{"n_experts": 80, "d_shared_expert": 512, "activation": "elu", "moe_layers": [0, 1, 2, 3, 4, 5, 6, 7, 8, 9, 10], "router_score": "sigmoid", "routed_scale": 1.0, "balance_loss": 0.000206, "balance_bias": true, "lr_router": 0.00107, "vocab_size": 32768, "norm": "rmsnorm", "seq_len": 1024, "train_tokens": 425400000, "dataset": "wikipedia_en"}
Below are experts of layer 7 (counted from 0) of a mixture-of-experts language model. Rows are named router (the router's row for the expert), up (a neuron's input weights, with its number) and show model dimensions 64-127. Each number is 500 + 50 x the weight over its row's rms, rounded and kept within 0 to 999. Numbers have three digits each.
After each expert's rows: "gets" lists some tokens that make up at least twice as much of what it gets as of all text; "comes after" lists some tokens at least twice as common just before its tokens as in all text. This comes from a sample of Wikipedia text that the model never trained on. Tokens count by the router's weight.

# expert 41
router:460644423483473481468476520385429467483455557406560523554460519514561487484491493549446470493483487479524472531546574408476601365548406603363500495512466485539521550475464554543470486478537449
up0:512529473410505559485499508378528522396544479462482578581463563592491494486493438437550504542522489471517507536568499497545455475562477548482419402503508502517425587521503540496488477449520547
up1:456489465471500512478394507480412476497548455474381578511448564423552469471451512463467490538503578552491508483595469428427519466542485502453494481518442446641544595496486586518483505499521491
gets: " as", "3", " (", ".", "2", "5"
comes after: ".", "5", "3", "4", "6", "7"

# expert 9
router:592457500491504544561521527461397492474486487538561521459544442469526448510559525553447464481489511405569428544464523526393563456514384606447530517465521490501466483535509553460468503411496489
up0:566538546520429520598505456604441467568556513497469497505387370440606543466550452504456602461495602445576508512477578540460519452581518569426514567502410504554504330470490539497516528406509549
up1:515537495630597477487465404489501536524558475393508571596568499478544559510514454570512506487476520476511464452472433532524533560523567518435498515527508474467521460609444530451567565601498448
gets: "4", "6", "0", "7", "5", "8"
comes after: "0", "9", "1", "2", "8", "7"

# expert 21
router:581478420478518519521415544510442373497462527560490500561435494503478481516605530498416458423455455551527514555450503571457521485489391450382508468446545487494475541513485568456462524432445486
up0:445487455555458504452513556510491394565491520441439551549480528514555495486509551423530423467436498515551535534443598513495477458501449434495557476497617513460449495558564519482469511465539468
up1:466495488457511452408515549473526447504590569580536497507598619471504472511570564481595421429561457481529539581456514444463422473515478381506559436455555544495464519526482407410518543525533508
gets: " the", " in", " |", " of", " to", ":"
comes after: " of", " in", " to", " for", " from", " by"

# expert 77
router:568552581527515533548478545485538497526515491509411530539502631516506528485534533423450473519489503498517457569447464445480454525522503489438542435529442548487468600518457527475502520420479550
up0:545507581593571521477457525503519469491501431447532522536478557622419572517442577545452442531527443471541437538426494534536479608531550468483462447484529496482470547545491536488493475443465533
up1:542597573514523509560463522516529470507542477430516544500586505503491579508406479588435441479435376444553448503636541445476581466511476560515462428550532538469490553446522569438452550484528403
gets: " ", "9", "1", "–", "0", " ("
comes after: " |", "1", "|", "2", " |\n", ":"

# expert 56
router:469561423487484538534442618491510457542423581548529507565493605467540476522525566478522488513459494431521408507469564513445558443503482575363482432497505531573497578482543648486481473498433398
up0:467484520563591469474506529499415383519524483519512446509495440571553446461641601484462512558469448513572522497586531604511608462560558535544483507465564591505432515567628549446472433518461438
up1:462439569530511496519490480563531484491568514516537592418527478466611427487522481568460422557409522513489497538520548509554545344452460484471368524508483434439491528519419497453566437501466502
gets: "1", " a", " two", " one", " three", "5"
comes after: " ", " a", " of", " with", " two", " for"

# expert 7
router:549469498539440472526405516504399531517364552477504572555494518428463521483471526534451544475441424516532512496521538455538486461512459493504546440529537473487536464534484506448528475517420492
up0:577530493551557493427566445478428498506495599478478449546451541486514556456458470483452439522361451497545518593616448507500507486490470497556497485450561480427447492559544493529560455553552530
up1:527453469559473587462396573478511467506467593519521512409415470447390398500527524440490580526552501441572545500452501490481603532506454457510498545527559543535508438483464504432595525576466544
gets: "1", "2", "3", " May", "4", " September"
comes after: " ", "1", "–", " on", " September", " November"

# expert 10
router:561501455532465610470432583428470432541410500430481543575395555534536600504541483504551463503508439506528447484521588486512565586485417504479537456501517515474513496593483569424446553386446436
up0:546444480485492563510465513485524419491485517466524588541425578444521478527438433482466469441576458559526413441501612507546494454538578537511620558421487526535515498571489426492610526538539572
up1:488517515567511574559441418417578488522489526494502453487483507561443516526599453515456481516453508420448470537476614507602455537558510468442578534506554497479446550475479574484417525465504481
gets: " ", " |", "1", "|", "9", " |\n"
comes after: " |", " ", "|", "1", " |\n", " Title"

# expert 33
router:522590527475530477512557533505474522547448520525547476452494446476558474519586541534517483513459487399595368492545586409435585414569464509381496456522528464483474510549555582463442498462563459
up0:511459534434447474493499477481499471537486414531580494467468473432445430401553531448565552601431454452587406555465628440533612469570513434531493490534513471523516495573489501489508554528542495
up1:484479524521438488551567604584501505481533511438542500459505442547472563516459520515502459487492469366549515499543573381524466541473555478454521556551537525504499507525361481365529536549508509
gets: "0", "5", ".", "6", "3", "4"
comes after: "0", "2", "5", "1", "3", "."

# expert 70
router:511532500532460487468521457519526520515493491508536522524472516523553478511537521526495521539512450558587447561516470487489560485554478604461531495522512457546532638532497589406573547387500445
up0:480515499578553519529425507558492545516492544425508493464515556453432601437495412534525379487534508502533483621479519529531475503545509507435417516510490456546561577449431520437553505475459511
up1:549488459474453527456461534488446598483531493574480466591484524451518453414558575465557477521533427518477490446456524379514583447431447469486540539417514538511476612525582402503444480484547476
gets: "0", "9", "1", "2", " ", "8"
comes after: "1", "2", " ", "0", "9", "–"

# expert 75
router:547533455471477546549428516512493456501468543507532534488445487533504476533508563559426508515490475501548504514446551513418557450515284501433481520510498518537564492485501608498522496464401545
up0:466491486536511452511588499511518486500387471442500461475567524480393473496564512513433501488460520445471451559540496467480445548488393510570529399496498497498641534520506526508533513538352554
up1:485415543446488474496544523551533508525557497492532499522480510547419486538425509516527507499493494518524523463500475468526525507520571625533551522562585486483428418451479450576597435476413584
gets: " the", " a", " an", " The", " his", "'s"
comes after: " a", " of", " in", " the", " for", " on"

# expert 64
router:563579475502404472537517535557507442512568520530531457522481475528542471463544603524548447457552508458584512476418504506493513529551455477407546511533490564522515625565563580474517485507429456
up0:454450428535442491466409565511463477489561536433586539503547501465458545474549511487478561515492496536493486462482561451614520506545479575530451465510613529572475506499634464403490550541498503
up1:455567482493476528500545539549546493506461431559481465493465423491546492486538486498530495432473503444564492411364500528524472477443465463429485543538525518485567441539467519539517421590505481
gets: "0", "1", "9", "2", " ", "8"
comes after: "9", "0", "1", " ", "2", "8"

# expert 43
router:569511520469425515561460589542472443446423625499468596551495500506476540500571551504512396480464442566586544414484570460492572523469386522386533496487526516569576547580425565468428443411464475
up0:474534510465486539529457504576519523512473526510543454448519539384530522453587494497514487483444429444556415457490556369507537552513521557473547466539491499482503478542470460570453455500537520
up1:451505496513369420458423558463501504461416437528470480467478487507504440511495523527487498479513466567591538608546467459511564461508517517435517531539544496588583471429454476509425380478425396
gets: " ", " |\n", " —", "\n", " MF", " L"
comes after: " |", " ", "|", ";", " |\n", " ("

# expert 76
router:603533447436440504516466535459459491497428533512462537529420544535501518540529505553481424384487496514497501475517527493460462507567467548502511426471482509504545447563443580523485468438500441
up0:482508507469542477489396478412553486489449504467475380458529546417524553474436534512406478614528510394382580582520475572532466541463533504517452576549530538510472485516507483424490582522577555
up1:641504558522477577509499482546546531559518488579556380522455596525487427522455445565466470450455513503543501443567458537473555576444404585526453477485484529466402504556499536552563426442538552
gets: " |", " ", ";", " (", " for", " –"
comes after: " |", ")", ";", "%", " —", " /"

# expert 26
router:484540502479451527490482594523416457520446579530490529590492510456484480552523480516558506429487452505561416524442582486418526416452505551392487436468531480493445495471599519524482492395465501
up0:483541543617480545435497573451480509518420441508594542488529521520524391543501530536482505486469436617507429515533580487478617438488515457446579470459508531497433455444588514494472429458460465
up1:493475533549549498553422532573519376536441464523532557523540531465386555444436460550532500426516477431430531495553498468414535528522582473460523501425551465467413474540480524532458506379503599
gets: "3", "2", " at", "4", "5", "6"
comes after: " ", " at", "1", "2", "3", "4"

# expert 66
router:548473508433430474527471493475496479528487477518450530521467497533549432494489513527481565538429426531492396530525466494503457438517448487451493560484524473621538554486465551490551446488525425
up0:538469542456527475455419478462541481559507500528517513495455468597477603586530499543544445570548487567525552603470575457585462383484499518516552558455424496523550536477356469469464451444475502
up1:470444497459437496550538423470509435450526521558529500448529466510508550552467504559540521418600507474490552469548535469473505458536454483513579527431579507445519433484495505581494536414445551
gets: "-", "\n", "|", " |\n", ")\n", " |"
comes after: "\n", " |\n", ")\n", "-", ".\n\n", ".\n"

# expert 23
router:494570475567462527575481473459463480526471528536412541587534503524485527505509545542593443511440455462541452546530582422496509546563440517487482524521513523515546509493535450416587461489417522
up0:507547467488509449561547531428492515527606383507506517484524564532488441509414510513569453537435481511550502539498574503454533445408481444502402429547417507583451499423466439479452441540477470
up1:427554481489503471459524388467511462489533594554479533444499529459481411458457486353438477527479516555582544585596496419450603459548547526468455520456570492444515496534581522425498523471434526
gets: "2", " ", "\n", " University", " |\n", " a"
comes after: " ", " (", "–", ".\n\n", " He", "In"

# expert 50
router:574577449461506494548458586482496428492385498520495615517524536547500454535614472508473476458440509499526447471476521461426533578576435574430576524503530551550522514439512538516482501413526500
up0:501499587541511528579365535488501459530459424481542539514524489502561500471556470490505515499540534570421504445554470453490482456461473448450468545495480468548504415432573560451495575517504525
up1:550541511562596549575451449532484576446452531428472457499528501501520644485580452490455569486502458506502474510586420496474519491522532516484583509540491483590514460545506442531458494566430554
gets: " |", "|", ";", ":", " —;", " /"
comes after: " |\n", "0", ")", "3", "4", "6"

# expert 57
router:526542470560464559521462524475424460487443524472461480558505492521489495404540494437570436571452447477662515443477495415489503447511453519437575506551488421510548438524382571409456550492476404
up0:461462497450476555504579502420431508548451534484472489552454517507491546463483467559600574589444567433505502401422483550502461464422546512500529563583460482540510483420522597454477440512538532
up1:516417500528497494578483445405534449495483403364553473479549476431557527506475510585488424419569525459484529467574517537457549489515565555503461599469587476346501494548452554493612468474594508
gets: "7", "6", "5", "4", " |\n", "2"
comes after: " |", "1", "3", "5", "4", "6"

# expert 55
router:572580450482459560527394529529501458495493557475555578548488545554487552492532570571454494451419496433490479440445575488459563486445390517400495462515556488538533573528485541508536471498426516
up0:546492512392474497485479409557473530531542450499474531542408420502531557534472502486483535494456535463460473483505549533336471511455499521436543471496469472606477539528582481507517576514460500
up1:551514468493476457515484474451517525641433456529487489522479487539540556463592513520507668462517454573471541433462502525451532465471510453521546476473434547499586557402510477597505460538542509
gets: " the", "'s", " The", " his", "The", " their"
comes after: " the", " of", " and", " with", " on", " for"

# expert 63
router:516492443490478531536467533533438392505443499557488592500581474526449472593513508516502462472459424479577437506473566466485517455534417536478545495494481516579498458498485586489515551424473525
up0:446577504500525523478532535509421580512442501557513328408475461465504538480473484486518550486482557417568516539542619448516440535489515552519595463512471487559454544508414482464470513540530513
up1:392557460545585507560508466434551354478484470578585505545438480574565464410435501557502542544425484576532530493549476451601541539491532536434472484460613501443436525515535467554420485492486437
gets: "0", "6", "3", "4", "5", "7"
comes after: "1", " ", "2", "3", "4", "5"

# expert 49
router:578565513490476542530434620561523498568465517538516510542499512553534537454506450555488476518515482536551455512471556407417574404522389450476502479486489448583503580558602530547551479487484537
up0:603487432535406531475471421513480478442508556501477537519537475507527533388493510481509490411513450502490535526465452477389525515487492442561579457494493437513516589524472509533494527496525583
up1:538605495440394573450503528538498538517415482457523523469526514477445482505400354512495517444485512428532455481458452420488476562546550460421424441465476517550572436450444491573498452598462406
gets: " the", " was", " as", " is", " a", "'s"
comes after: " was", " the", " as", " is", " it", " became"

# expert 74
router:534488519567439539555443495563541444557442521546493628503463446440494572522503518542503450494425426510518448495518497455488515497514438537455564516491539492503539602515521529434504457486455494
up0:490496455530371434507513442515587450541558520509563541495567387503471550497507513554531492529477445425418534465502528449516513482575441561458433558505561516530459552530540531484562546563491555
up1:483433425486442510450449500579437468565525494609514529468514592494481508515554445548481468507546492528484491485462506539477446519488464482402488489417577465422548522532542490406483461476481490
gets: " ", "-", "\n", "==", "|", " |\n"
comes after: "\n", ".\n\n", " |", "|", "2", " |\n"